config.yaml
n_experts: 48
experts_per_token: 4
d_expert: 160
balance_bias: true
lr_router: 0.000595
n_head: 10
n_kv_head: 10
vocab_size: 32000
init_std_o: 0.00399
beta2: 0.99
weight_decay: 0.23
schedule: "wsd"
doc_mask: false
Below are experts of layer 3 (counted from 0) of a mixture-of-experts language model. Rows are named router (the router's row for the expert), gate (a neuron's input weights, with its number), up (a neuron's input weights, with its number) and show model dimensions 128-255. Each number is 50 + 15 x the weight over its row's rms, rounded and kept within 0 to 99.
Before each expert's rows: "mostly gets" lists some tokens that are sent to it at least half of the time. This comes from a sample of Wikipedia text that the model never trained on.

# expert 23
mostly gets: "|", "|---|---|", "|---|---|---|", "|---|", " Born", "="
router:62 63 80 56 48 74 67 55 51 55 40 54 71 39 55 63 64 53 60 66 30 62 51 33 51 54 59 55 40 57 62 55 50 56 54 53 51 34 57 53 35 36 49 59 43 87 30 48 36 48 49 53 48 37 40 52 40 69 59 41 60 53 44 58 56 69 53 72 40 59 34 61 52 42 44 45 31 50 54 24 68 54 51 65 34 67 48 39 37 48 54 45 45 73 68 52 66 82 50 59 28 34 55 56 32 04 39 42 34 70 30 60 28 61 65 61 47 34 42 72 51 30 57 31 43 55 72 61
gate1:66 61 57 46 52 50 46 63 52 55 78 47 50 58 29 62 47 28 51 60 29 53 53 46 53 53 45 53 52 71 51 42 53 33 38 44 68 59 57 61 35 51 46 38 34 50 41 62 63 29 51 61 47 56 48 45 49 46 52 55 59 41 30 61 36 65 43 64 47 57 56 44 71 64 28 26 87 49 57 69 58 50 31 54 40 41 55 35 45 33 56 24 61 68 76 88 29 62 50 24 17 48 35 73 65 53 50 39 49 69 40 49 44 56 56 45 40 41 42 60 66 44 48 31 34 45 60 15
up1:56 68 46 40 40 54 72 74 41 71 57 50 25 49 57 43 79 57 45 93 47 57 18 31 81 55 57 58 39 46 43 20 38 69 33 30 50 68 37 20 36 81 44 47 59 69 53 37 31 44 41 59 55 43 29 74 18 58 54 61 73 50 31 57 39 65 56 63 35 56 55 43 67 72 59 62 54 40 45 58 31 39 30 33 19 54 44 40 79 32 52 21 37 82 50 38 57 66 50 20 54 41 47 60 45 38 66 57 56 70 66 46 56 29 59 60 71 49 25 45 57 45 57 59 58 35 54 34
gate2:29 64 48 65 66 43 41 44 62 16 51 68 55 20 68 31 64 58 83 57 36 44 54 66 65 46 72 34 38 56 55 48 46 46 62 61 38 22 60 53 46 52 32 42 37 49 70 44 29 72 67 52 32 35 48 35 46 43 40 47 02 50 53 50 54 75 40 51 51 56 52 52 61 39 59 28 30 77 51 82 44 40 59 53 56 38 51 23 30 44 51 42 53 62 74 33 74 46 36 43 35 40 70 51 48 49 44 57 64 58 45 64 74 52 82 59 34 53 31 49 42 80 36 52 76 45 34 62
up2:54 54 29 49 59 43 16 61 57 30 36 63 68 36 45 63 36 42 51 33 63 43 72 41 79 44 58 58 48 58 28 76 62 38 61 58 41 45 79 49 67 49 48 50 21 43 51 55 40 48 41 60 59 46 60 60 44 44 49 32 42 66 66 39 41 57 30 51 38 49 52 70 25 40 53 30 61 84 62 56 43 47 38 63 49 39 37 04 23 64 49 55 34 63 65 28 57 60 73 50 36 47 50 54 58 60 41 58 66 65 58 55 43 45 24 77 27 56 47 29 34 67 34 50 64 60 44 58
gate3:73 52 55 58 48 51 49 35 50 37 55 39 77 39 39 57 52 30 53 41 61 58 61 39 47 51 75 62 59 45 62 40 41 66 55 66 38 58 74 65 73 50 35 53 31 78 23 52 60 71 73 53 45 70 72 56 52 48 47 49 66 26 48 56 53 47 50 49 33 51 45 56 68 44 26 79 32 24 63 19 40 59 29 72 31 45 64 46 57 40 32 60 52 58 55 53 28 55 41 62 43 48 46 61 50 44 57 48 87 53 66 51 36 63 46 44 42 49 59 49 45 81 54 23 45 26 60 51
up3:67 74 47 63 53 71 31 33 47 35 50 40 62 25 44 69 90 35 60 32 58 56 28 09 61 43 43 25 31 42 60 38 55 56 44 57 34 53 87 58 62 58 46 42 64 16 26 65 46 60 52 51 43 47 08 33 47 55 48 59 82 46 64 64 40 57 62 64 60 44 64 53 71 44 69 81 15 47 69 46 34 35 44 56 72 69 53 84 63 52 59 59 52 56 65 62 41 36 53 52 53 41 62 39 59 62 78 37 43 43 72 55 71 44 45 50 46 32 42 33 57 19 50 39 55 49 57 57
gate4:81 22 58 41 52 45 56 63 41 75 18 82 29 62 59 46 45 36 52 41 49 80 42 34 26 57 52 45 21 40 46 31 56 49 73 53 51 34 48 46 27 56 45 58 50 74 44 67 56 63 55 54 70 95 48 55 49 30 34 31 45 43 62 48 62 38 48 46 63 71 65 54 42 62 35 62 33 31 44 69 55 43 54 39 50 48 57 38 35 39 43 42 76 57 73 40 28 85 89 28 48 51 63 45 64 37 56 42 36 49 42 50 62 65 34 60 47 38 32 38 41 57 40 55 45 53 68 66
up4:66 52 54 61 57 50 60 47 39 64 61 57 29 89 61 44 34 50 47 40 51 69 44 29 51 60 57 25 41 59 45 37 58 44 67 38 55 39 41 41 53 55 41 47 49 79 60 51 47 33 53 53 84 69 63 60 37 41 32 22 52 32 73 43 32 33 64 40 36 63 53 38 63 56 32 45 32 25 54 38 45 50 38 53 28 55 54 41 37 20 26 27 61 52 63 09 51 86 63 28 46 58 55 71 36 21 28 45 50 37 45 41 48 51 25 51 63 45 27 29 39 39 79 65 35 39 53 54
gate5:51 60 26 59 53 55 40 33 42 49 72 45 55 55 40 59 63 41 52 58 49 64 36 56 39 65 27 47 59 29 37 66 48 42 50 28 53 39 47 53 84 39 48 74 36 77 33 40 77 50 44 47 67 30 23 25 25 63 47 42 63 69 43 34 57 52 38 58 50 55 50 42 39 33 50 37 26 61 50 28 41 56 86 70 40 26 70 56 68 37 42 28 61 42 53 47 40 60 72 52 55 45 49 33 48 27 62 51 21 37 51 42 48 50 48 33 39 33 63 57 49 33 55 61 36 52 49 56
up5:38 25 39 41 38 45 56 67 58 62 34 38 54 49 16 46 23 35 42 46 35 64 76 29 37 73 58 52 43 59 52 40 33 63 47 56 40 53 33 44 60 53 49 46 54 64 38 57 56 28 39 50 39 50 52 38 49 32 51 70 53 63 46 53 47 64 35 49 37 40 68 71 68 32 52 63 57 60 54 34 47 56 44 48 35 19 66 41 47 65 36 61 58 57 58 39 65 46 53 49 49 56 64 74 40 42 32 41 55 72 43 65 54 40 56 45 42 58 34 35 51 66 48 42 38 47 43 57
gate6:68 43 58 77 70 23 51 73 50 07 57 34 37 39 41 61 70 41 42 53 50 31 52 42 39 67 47 64 67 32 62 58 38 60 57 44 60 85 50 60 48 21 35 43 35 31 38 51 50 44 62 28 91 67 41 61 58 31 32 53 25 60 44 35 56 52 56 35 37 59 52 28 57 56 48 78 50 49 43 44 43 69 38 36 51 42 69 63 69 29 46 76 69 73 65 68 64 49 26 46 28 36 37 54 51 77 54 69 66 49 06 29 71 40 55 58 68 37 52 52 68 74 48 16 59 48 21 68
up6:39 70 26 82 43 41 62 72 54 53 54 67 59 37 65 52 39 65 59 58 43 42 30 64 52 46 44 67 59 72 60 44 48 78 44 33 08 60 63 51 48 32 39 35 47 42 51 35 57 50 54 26 68 48 73 47 50 51 47 66 43 66 59 42 25 51 44 62 47 48 58 48 47 53 39 91 57 19 45 56 59 45 50 70 66 33 59 67 44 63 56 63 64 44 31 78 43 53 44 36 48 36 51 50 35 54 57 69 36 54 38 61 74 34 66 51 68 71 41 27 78 40 57 33 66 49 40 40
gate7:32 50 00 61 43 55 56 71 35 33 42 74 77 31 46 38 43 60 60 59 56 62 22 67 65 45 34 69 63 40 37 30 68 58 60 64 46 49 32 62 40 40 65 33 46 72 48 43 46 52 56 30 43 40 68 63 38 36 51 60 36 62 31 51 59 42 47 70 36 72 75 32 51 63 52 38 79 43 57 41 37 58 62 52 67 71 45 75 28 57 51 58 46 35 69 50 54 54 50 55 44 59 40 31 56 58 66 66 44 54 52 63 67 38 60 54 43 38 57 48 51 52 47 31 46 62 45 49
up7:23 64 04 57 29 55 56 65 53 56 65 44 50 11 55 33 64 76 66 88 57 88 45 63 50 68 31 50 52 66 59 77 54 58 43 37 09 71 46 45 58 49 71 53 61 33 46 51 55 71 43 58 56 24 80 43 44 46 22 59 25 55 32 47 39 57 16 48 40 57 71 39 34 52 73 54 29 51 51 30 73 54 66 66 54 50 48 58 48 66 41 50 32 41 28 68 58 78 25 42 59 44 48 43 41 66 54 49 60 44 28 50 62 51 45 59 37 49 49 09 62 70 45 48 71 68 43 71
gate8:31 58 43 40 50 52 38 42 49 53 68 59 53 20 56 44 56 45 55 62 45 34 49 43 55 50 37 46 62 55 55 36 49 38 40 32 51 56 50 53 62 36 47 53 46 33 49 56 68 35 38 36 64 60 37 29 41 49 77 74 76 55 69 54 32 60 70 39 42 49 43 54 83 66 47 52 43 44 56 49 47 70 57 51 30 45 46 25 70 51 70 59 69 50 70 35 53 56 50 62 19 34 48 37 49 41 59 49 48 74 36 79 71 16 52 62 45 84 47 40 35 31 46 29 63 45 58 69
up8:81 58 47 14 48 65 47 62 50 43 63 58 50 30 57 37 77 41 52 62 69 48 29 47 74 53 40 51 49 57 52 40 61 49 41 55 44 50 40 65 62 53 54 49 56 35 50 37 83 55 77 50 80 42 35 38 72 71 72 73 84 40 47 61 31 62 58 46 42 61 41 62 44 67 48 20 50 41 45 57 60 73 62 63 40 55 44 32 59 53 60 32 80 50 59 55 36 46 39 58 28 49 50 40 47 42 42 39 45 70 19 73 52 36 32 58 53 76 22 64 42 47 51 10 58 48 61 35
gate9:38 43 44 72 55 51 58 56 69 18 65 89 66 53 52 42 63 58 42 59 46 52 49 82 41 46 73 58 51 50 48 21 49 64 53 31 66 60 39 43 68 37 40 40 34 39 50 50 68 39 51 29 36 58 56 27 22 53 51 43 69 71 80 59 58 43 73 53 49 44 40 64 50 41 35 65 48 30 42 32 63 79 22 53 60 45 26 19 77 32 47 32 43 45 58 40 36 33 83 48 54 70 68 47 33 52 54 64 23 65 53 58 60 58 62 75 54 54 67 58 43 69 70 31 76 54 56 42
up9:60 52 62 52 34 64 45 50 70 38 61 49 46 50 58 54 50 48 41 42 31 40 52 31 41 50 43 38 74 73 46 53 61 51 38 35 63 56 55 36 56 36 61 46 29 56 51 58 79 47 36 59 52 75 56 20 38 37 57 80 40 34 62 50 28 49 71 13 41 41 72 43 38 47 36 53 68 64 28 36 76 80 56 42 51 50 42 42 54 14 43 58 58 15 33 40 35 31 67 52 66 57 65 43 51 48 59 64 23 60 55 51 25 50 30 63 80 28 55 57 66 47 74 52 70 53 56 66
gate10:77 60 64 32 29 35 66 44 63 57 68 51 55 47 48 54 67 43 69 68 40 57 57 50 58 26 61 56 64 44 51 66 52 41 47 18 52 74 71 50 46 52 59 36 40 59 52 48 42 46 41 49 51 65 27 32 67 30 56 55 24 63 63 48 51 66 42 58 42 29 62 48 40 47 39 66 69 43 38 50 88 83 35 53 44 27 64 38 51 74 56 38 38 69 69 67 32 44 69 42 40 64 43 36 55 82 48 45 40 63 35 40 61 83 95 45 30 55 56 36 44 54 40 53 30 80 43 36
up10:87 57 54 36 47 60 62 57 60 73 41 52 51 48 70 61 65 55 48 48 34 67 53 34 42 56 42 62 26 29 36 31 39 66 58 42 44 66 70 54 43 66 33 39 51 46 47 67 36 63 44 50 62 44 16 53 32 40 72 11 51 67 86 33 33 58 79 48 43 60 58 53 59 87 63 51 49 25 36 50 38 57 34 54 39 24 48 49 69 61 45 48 55 85 33 56 63 47 63 50 42 47 42 43 70 45 40 55 56 57 31 41 65 53 67 67 53 38 41 25 31 40 37 52 56 48 51 25
gate11:29 43 55 27 47 44 52 52 37 72 45 59 62 10 78 85 61 16 61 73 91 63 30 76 65 49 66 66 63 37 40 78 33 68 53 23 33 51 50 65 69 47 29 69 40 65 39 31 50 51 41 46 47 62 39 65 59 53 51 60 46 50 27 42 54 47 52 60 59 25 50 64 42 64 62 52 50 57 37 42 61 43 46 74 64 04 62 29 47 55 49 53 38 54 42 63 63 34 48 67 51 74 48 50 54 46 65 33 20 13 61 51 45 56 27 82 75 46 56 84 32 52 64 51 45 71 80 57
up11:52 46 24 67 47 32 32 88 56 84 38 54 66 21 70 78 54 55 60 65 59 80 57 65 69 26 58 69 74 41 34 70 56 52 46 21 51 53 64 62 54 61 41 65 51 69 43 43 78 47 22 54 22 53 50 64 64 55 41 28 34 70 21 47 49 36 24 86 53 39 55 92 36 33 58 59 49 42 41 57 70 45 53 50 62 27 73 40 43 83 44 46 60 65 30 73 37 44 66 69 42 65 35 76 37 48 60 50 36 22 52 53 65 60 11 57 49 25 49 78 53 67 63 48 50 68 68 47
gate12:53 38 33 64 28 44 37 48 40 67 70 53 29 50 30 51 49 30 67 62 60 44 43 51 51 44 44 65 59 40 32 38 76 38 42 26 71 61 25 62 28 53 72 33 34 49 54 77 54 42 35 62 65 57 20 51 50 77 43 37 51 25 46 65 57 49 58 55 72 47 36 58 46 53 64 60 58 48 42 72 60 63 67 72 27 29 53 52 46 28 53 75 44 60 66 73 45 53 34 30 46 52 42 53 61 73 48 45 69 13 78 30 52 54 90 41 31 54 62 65 31 63 52 76 75 76 52 41
up12:78 81 22 65 44 66 55 74 49 65 69 45 41 67 48 74 53 42 62 53 25 88 75 19 44 48 57 58 71 33 41 40 52 56 67 40 62 56 40 58 60 43 56 56 51 37 58 59 43 55 38 37 63 51 26 46 45 52 51 20 69 74 51 56 57 37 33 58 72 60 60 58 44 77 81 48 85 31 38 45 80 54 50 90 54 39 51 39 40 33 69 69 35 79 71 66 39 53 43 68 49 47 57 47 70 53 57 36 55 59 66 56 65 52 67 60 37 68 69 21 34 46 64 59 77 69 68 56
gate13:31 33 66 50 52 34 71 37 64 51 64 73 75 70 45 53 18 29 51 56 55 55 56 09 24 60 64 28 37 45 33 70 54 48 36 50 49 63 43 38 45 58 46 27 45 31 57 69 49 56 46 66 35 38 47 44 42 69 72 51 44 50 59 50 54 34 51 09 53 61 42 40 72 45 70 54 46 43 52 58 59 69 45 47 41 42 29 50 41 56 52 51 35 54 17 30 53 41 56 33 26 45 69 38 59 65 58 67 56 64 54 42 36 63 79 37 51 63 33 26 52 73 60 58 54 49 36 25
up13:73 32 27 53 38 31 61 75 41 55 49 41 58 57 28 76 57 19 58 44 43 41 59 36 52 49 53 48 34 52 45 71 57 40 55 52 37 33 79 62 45 52 57 81 37 30 63 33 55 42 40 61 39 36 57 60 53 42 46 57 20 40 44 41 59 54 61 29 46 66 45 65 32 51 19 35 51 50 51 54 58 61 25 53 41 54 80 55 47 40 55 44 59 57 49 68 37 71 74 66 61 28 43 39 51 59 61 48 61 53 57 33 57 49 31 60 75 50 46 25 42 61 46 48 65 44 58 43
gate14:56 28 17 37 19 62 51 73 52 78 48 51 38 51 47 66 51 54 47 45 59 41 38 59 58 62 44 75 61 39 48 35 47 68 48 67 53 36 41 45 97 70 47 40 74 91 51 41 48 65 57 52 66 52 51 52 39 32 51 27 68 53 29 58 67 32 45 36 31 59 60 52 29 58 58 46 42 64 69 45 47 40 35 50 37 49 77 52 31 53 33 69 46 17 86 41 26 63 37 47 66 41 43 31 34 62 63 67 53 74 52 39 60 52 39 55 38 64 27 25 39 71 51 76 62 69 74 57
up14:68 40 40 41 22 41 34 81 71 69 32 56 34 47 39 79 40 42 64 42 49 52 72 48 60 53 71 79 59 60 49 40 51 45 44 48 59 76 76 64 53 73 48 54 65 71 44 53 50 49 57 34 56 42 42 54 51 55 49 59 57 33 35 54 38 30 27 40 56 47 40 48 22 37 44 52 23 38 67 48 48 43 47 63 52 61 74 60 46 69 62 55 52 70 66 45 43 48 41 53 43 52 34 48 65 49 31 64 60 52 39 35 46 55 52 50 59 60 62 63 49 45 57 32 56 58 63 47
gate15:24 59 19 88 43 54 62 57 46 73 41 81 74 52 56 55 28 34 65 46 38 70 28 45 37 30 71 54 24 51 65 55 65 53 39 63 26 37 57 89 41 62 55 29 53 62 69 28 36 75 46 80 30 41 58 65 26 59 51 40 54 72 60 68 54 61 82 67 57 39 40 50 35 82 78 61 49 72 49 55 71 35 35 84 77 43 57 51 53 64 32 52 48 45 73 88 51 55 57 20 66 53 44 51 50 46 72 64 47 54 83 50 48 64 54 62 32 33 31 47 59 63 60 60 57 41 54 34
up15:00 29 40 65 69 34 48 44 33 31 40 45 46 52 51 46 62 49 62 55 49 59 34 49 40 66 52 58 15 51 48 69 56 59 39 67 53 65 48 74 43 60 43 28 74 49 38 47 64 73 48 66 40 54 50 54 40 60 70 11 50 58 18 54 64 54 69 42 42 56 29 76 31 66 47 51 20 64 47 43 62 54 42 72 62 40 57 33 59 64 33 35 30 37 57 42 16 70 29 39 85 57 50 57 52 54 46 68 51 43 68 58 65 51 44 58 54 39 52 55 41 61 61 36 32 20 33 22
gate16:48 57 61 42 67 51 61 35 51 45 56 63 65 28 71 34 66 41 47 44 28 29 45 26 77 66 55 47 69 61 27 58 57 68 48 60 56 57 66 63 38 37 59 31 27 62 50 73 65 47 51 43 48 49 37 06 18 55 29 83 39 50 31 50 65 40 30 25 63 66 43 41 72 68 57 40 36 48 66 61 39 56 41 43 32 32 47 52 48 36 68 31 67 52 64 54 56 54 58 53 34 61 49 46 33 49 46 44 56 79 61 48 74 69 48 38 37 47 46 33 61 62 49 73 62 48 39 58
up16:46 49 45 56 50 48 52 31 65 46 59 49 59 38 74 47 49 33 65 46 33 39 58 65 37 69 57 53 37 41 62 43 61 44 37 56 73 28 56 44 49 50 46 33 37 35 54 62 53 67 55 60 55 66 57 61 71 44 67 37 44 58 54 64 71 49 23 40 64 53 42 79 64 45 34 43 37 45 36 39 58 65 66 53 27 58 66 35 27 58 84 65 61 37 74 68 49 50 54 71 60 27 50 65 50 54 33 58 59 66 73 42 51 39 62 50 19 62 38 61 27 51 23 35 23 66 52 55
gate17:61 51 55 26 34 55 62 47 51 67 66 63 66 54 68 84 32 65 52 45 43 51 63 48 96 39 57 50 54 38 47 05 61 60 33 43 58 51 39 43 69 57 58 43 62 40 65 52 60 43 38 54 50 61 39 35 44 49 56 63 52 26 67 43 61 24 36 50 53 45 41 63 58 51 27 81 67 38 59 27 61 54 26 59 31 51 40 27 56 47 46 51 62 99 48 64 46 50 68 34 49 59 59 40 53 58 53 49 39 59 70 51 55 33 41 32 49 42 33 66 63 43 52 44 42 46 55 53
up17:79 58 54 34 51 52 39 63 59 42 84 48 46 70 57 51 30 47 57 65 63 49 63 47 62 39 47 58 31 53 40 44 58 36 54 69 46 53 47 45 41 48 46 37 32 60 64 50 56 14 43 67 41 71 41 42 39 54 63 81 59 41 64 53 49 52 50 37 44 44 55 51 42 61 15 73 47 18 29 51 68 52 47 46 58 53 59 42 56 56 46 69 49 66 53 46 45 47 99 50 55 44 52 56 59 47 55 67 31 50 33 50 45 58 27 63 81 45 52 27 63 79 45 16 36 40 36 44
gate18:49 56 49 69 56 53 46 59 49 70 66 54 34 51 66 56 57 50 73 45 29 31 56 74 36 56 63 57 48 42 31 39 57 14 56 35 59 72 39 33 51 60 36 54 50 61 65 77 69 69 69 52 48 55 76 56 52 72 58 81 39 46 36 60 52 60 58 42 59 66 47 56 39 47 23 28 51 29 29 41 61 57 62 34 50 56 58 36 79 59 65 54 55 54 77 61 52 62 34 38 36 51 67 55 47 49 45 06 70 37 21 54 46 48 60 45 41 31 32 76 38 49 61 39 39 40 42 31
up18:62 46 50 68 45 55 59 51 53 74 65 65 59 52 79 64 53 42 74 37 52 34 55 70 65 79 63 54 25 54 18 71 61 27 44 36 59 60 34 45 58 60 30 48 60 60 43 90 43 62 61 69 55 41 49 61 34 60 53 68 77 45 26 59 56 63 72 42 45 62 44 36 24 69 48 46 28 22 24 43 45 45 34 71 70 51 57 42 84 52 58 49 53 45 57 81 34 55 36 52 56 48 43 57 49 54 50 47 62 46 26 53 36 53 52 48 54 40 30 76 19 48 61 56 27 31 32 29
gate19:62 46 68 43 52 63 57 40 53 65 73 65 25 33 35 48 56 16 70 55 31 41 57 57 44 58 29 50 64 34 34 42 56 45 37 37 61 36 24 48 32 39 43 56 67 45 48 48 69 57 68 54 58 24 50 41 53 53 76 94 48 64 61 22 69 42 85 38 45 61 53 52 00 36 51 58 68 46 45 59 65 36 40 68 48 70 45 73 67 79 67 56 41 54 57 65 53 31 46 42 50 42 50 61 46 45 68 38 55 66 56 57 83 34 39 47 78 38 28 49 62 52 51 49 87 61 72 49
up19:49 27 36 55 53 36 30 63 69 66 47 34 58 34 41 63 45 32 60 23 25 55 94 21 34 37 29 66 53 39 42 71 56 38 44 51 51 55 40 60 39 48 36 67 40 69 36 77 73 54 69 40 53 14 49 60 78 48 55 38 78 22 58 62 61 51 53 52 60 57 46 42 57 53 49 58 40 27 49 66 76 64 80 87 32 66 79 75 75 60 30 71 51 78 21 39 42 43 60 45 49 41 54 67 56 46 41 46 54 46 35 63 38 48 54 36 54 59 66 26 42 70 49 46 61 48 59 52
gate20:38 43 47 44 52 37 63 66 57 99 52 55 61 49 53 20 37 67 59 81 24 27 48 61 50 62 68 14 47 48 28 28 70 47 41 48 38 31 24 38 38 44 25 55 55 30 50 38 57 46 45 70 66 50 43 47 41 66 66 47 50 69 23 31 57 40 43 30 54 65 70 56 72 58 53 40 54 47 50 48 53 67 38 34 26 29 50 28 32 70 67 55 40 86 19 79 40 51 15 49 33 38 34 41 46 67 33 56 58 48 48 32 43 60 43 61 43 28 51 45 67 84 57 57 65 66 48 26
up20:51 70 24 43 52 34 51 73 70 75 36 33 57 53 76 38 42 41 48 65 15 24 52 72 42 57 57 64 88 37 44 61 58 49 56 30 40 45 43 53 39 50 38 72 18 66 61 28 61 37 61 38 50 42 59 53 54 63 55 54 00 84 30 14 35 76 32 46 53 43 76 46 55 27 43 63 49 47 27 58 54 73 22 32 44 51 55 41 55 58 62 33 48 83 13 90 45 50 44 49 62 39 48 27 49 50 47 49 50 60 48 73 40 53 46 59 37 35 65 33 37 64 40 53 58 79 57 45
gate21:58 62 38 62 73 57 29 50 47 40 50 36 42 33 51 57 69 57 51 45 43 60 58 59 54 37 14 95 38 29 62 52 46 48 30 46 57 49 46 45 20 24 33 29 51 83 39 56 66 39 32 41 52 69 59 42 58 61 60 38 29 61 46 71 53 49 44 41 69 47 54 70 66 47 49 58 58 33 68 69 51 61 50 31 61 64 60 45 58 44 59 53 46 41 59 78 56 53 50 42 51 32 76 53 71 67 52 31 26 40 49 81 25 53 90 20 53 72 52 90 57 56 39 37 29 59 42 43
up21:34 59 28 57 33 45 39 66 42 48 48 55 22 36 38 41 51 62 43 59 66 67 43 53 54 44 40 55 28 41 52 68 55 62 48 59 71 36 39 67 45 46 53 46 63 48 31 62 55 56 10 45 63 33 41 52 41 57 59 29 52 56 34 57 42 46 57 46 69 58 60 62 00 68 75 59 58 47 69 29 43 47 56 59 67 56 56 55 58 54 47 30 38 46 79 47 65 65 57 33 55 43 64 44 61 60 81 58 31 41 62 71 44 57 62 26 63 52 24 78 40 73 70 82 45 72 42 33
gate22:70 29 49 35 50 43 26 44 57 38 37 43 48 43 49 57 72 06 58 39 44 41 70 89 67 35 80 68 49 45 72 37 66 50 37 59 29 64 57 50 49 57 53 40 74 72 47 53 42 69 33 56 51 44 52 53 34 56 41 78 35 67 59 56 49 68 49 46 47 46 38 59 31 68 27 56 57 28 45 35 51 49 32 58 31 67 74 64 60 54 71 53 46 60 86 58 46 41 52 51 48 45 51 54 61 51 46 51 46 48 59 47 55 57 76 17 39 71 38 65 25 45 51 30 41 57 58 48
up22:40 59 41 13 27 38 87 28 44 61 41 53 54 49 71 87 65 62 56 46 41 59 56 65 54 26 38 70 70 65 45 71 56 65 64 29 48 64 66 63 47 58 63 73 44 53 52 33 40 62 35 51 59 56 05 33 55 68 73 54 53 44 69 44 32 46 43 38 59 53 61 46 65 63 51 49 40 51 46 44 48 56 52 66 69 52 55 55 68 33 58 07 52 58 59 49 43 44 75 48 50 62 36 38 53 56 49 42 42 53 58 49 40 52 58 34 45 25 39 24 54 24 36 53 53 53 36 49
gate23:44 37 58 41 48 64 77 76 58 56 45 33 13 59 59 60 66 58 58 50 62 32 54 76 33 48 50 64 58 48 25 23 46 46 57 61 65 44 64 47 38 70 43 74 56 59 56 61 40 44 47 36 51 78 59 63 54 57 53 64 33 36 41 39 58 45 58 45 42 50 32 68 64 73 53 36 84 52 84 58 46 41 52 40 11 33 45 42 56 37 62 48 53 36 73 57 57 74 44 42 60 38 56 52 46 42 64 16 30 42 44 51 45 64 30 44 64 70 56 53 34 61 65 51 80 62 40 57
up23:67 58 36 29 89 65 66 53 64 52 35 38 36 49 51 27 83 39 40 55 55 55 40 54 39 59 41 74 69 51 25 29 26 65 59 75 33 63 73 63 34 24 33 75 42 53 64 37 39 45 65 20 58 66 46 54 36 42 66 42 49 32 50 54 33 51 45 50 39 48 29 81 56 66 35 59 85 44 70 58 49 55 58 37 29 58 48 39 56 28 66 47 60 31 71 42 51 61 38 50 30 47 47 30 40 49 54 18 22 28 70 52 37 55 20 63 51 67 29 54 53 59 57 61 54 58 40 66
gate24:34 59 60 45 65 48 66 59 54 62 34 54 45 82 62 20 41 54 70 32 52 62 46 50 51 61 56 48 19 48 42 50 56 51 46 65 49 44 54 61 45 25 30 58 54 38 58 52 57 44 27 53 55 36 60 54 33 79 72 39 55 56 54 38 43 43 43 52 58 32 29 65 15 49 39 78 28 53 53 47 30 49 25 48 72 29 50 38 64 56 60 69 52 70 31 63 37 59 54 32 48 21 48 54 44 43 40 44 41 39 27 35 44 44 42 48 53 55 35 33 52 25 47 62 62 50 55 30
up24:57 70 56 41 45 61 42 74 49 50 44 39 45 42 31 43 53 59 56 59 39 73 57 36 38 63 65 72 77 51 77 80 70 36 56 47 12 61 61 56 57 41 21 35 58 42 36 53 51 56 63 33 53 56 54 38 38 27 47 60 30 35 78 34 43 65 38 49 47 44 49 45 75 51 30 58 37 23 48 62 65 60 26 23 34 22 84 38 51 48 45 48 51 87 41 53 25 49 64 20 60 39 67 55 62 49 33 65 47 90 31 46 48 32 28 49 54 52 42 33 43 54 53 20 66 57 85 66
gate25:41 48 43 45 60 61 50 50 54 28 95 75 42 25 46 43 70 44 60 59 51 57 33 18 81 54 43 56 60 36 49 45 45 58 38 41 52 59 48 36 78 25 47 54 45 65 64 27 73 24 86 30 57 55 11 30 52 38 57 68 93 50 66 61 31 55 60 66 44 61 49 36 35 62 47 53 45 72 61 56 15 60 52 49 27 56 29 51 66 23 70 66 52 45 63 57 27 66 61 45 31 37 51 65 48 36 63 46 51 33 71 45 46 52 59 23 62 62 47 47 60 49 98 18 35 39 72 68
up25:32 60 55 66 63 50 66 45 44 41 65 58 35 29 70 76 77 53 44 49 48 55 47 31 61 76 39 48 60 49 37 86 51 36 49 28 58 59 61 47 47 51 72 71 42 77 34 27 58 42 57 71 52 56 34 39 46 55 14 54 74 47 38 35 30 54 31 59 56 50 38 19 21 41 49 42 27 39 51 49 36 34 40 47 43 28 61 45 63 21 70 40 75 44 57 62 23 57 63 63 53 54 39 68 46 38 48 72 43 40 25 27 49 51 47 32 56 64 71 25 54 63 75 35 38 30 66 65
gate26:58 46 43 67 55 59 58 75 51 67 30 62 67 26 75 61 49 55 60 59 55 36 46 44 42 53 46 48 51 53 16 83 44 47 45 46 24 44 66 55 54 27 40 12 24 67 59 53 29 31 14 69 46 41 47 40 33 63 62 24 54 48 52 47 53 63 67 60 39 38 76 67 34 37 66 66 50 45 48 46 55 56 42 72 58 67 49 34 56 37 69 33 38 68 45 62 52 53 75 35 39 49 41 32 40 35 47 33 39 55 50 51 35 44 30 67 71 44 47 78 56 55 45 47 74 50 89 37
up26:79 52 40 70 46 63 60 41 54 38 45 64 57 45 59 62 44 42 56 51 49 21 43 53 37 47 59 49 51 41 44 64 61 42 43 48 65 46 14 33 76 40 51 32 26 38 44 38 54 38 29 34 39 27 47 39 17 59 54 77 48 62 63 45 57 59 72 25 64 45 31 57 55 57 65 55 54 40 50 45 44 71 60 73 31 29 38 36 75 29 41 46 38 55 66 18 39 49 43 29 56 42 63 27 52 47 37 34 37 43 48 56 63 33 51 77 64 06 27 73 44 53 60 60 54 45 69 40
gate27:49 48 45 46 44 50 50 64 57 61 44 60 51 56 46 56 43 25 70 51 61 49 72 66 73 58 66 43 44 50 52 62 46 73 42 42 22 50 39 50 24 43 61 69 53 40 39 13 62 52 18 62 71 44 51 45 47 59 37 26 49 50 69 66 61 54 43 43 37 48 44 57 52 69 55 54 51 36 66 73 75 56 46 71 64 32 52 59 53 59 47 22 71 59 88 44 49 72 29 28 43 44 55 27 52 54 45 53 69 42 63 56 26 46 41 31 46 63 34 52 61 38 27 38 42 43 34 49
up27:41 43 45 60 55 49 36 41 51 48 34 36 26 82 52 60 46 57 61 56 48 50 63 40 64 37 61 62 68 51 50 66 52 67 68 67 42 53 09 68 37 37 80 59 47 27 50 30 58 59 36 53 76 47 55 30 50 31 65 15 26 57 55 33 57 37 59 15 31 58 50 51 55 43 64 38 39 16 56 41 67 41 68 96 50 24 53 66 41 56 33 56 42 26 36 57 43 48 54 48 39 44 36 56 52 64 57 44 50 46 42 41 36 54 21 34 30 72 70 46 58 71 46 41 36 34 63 38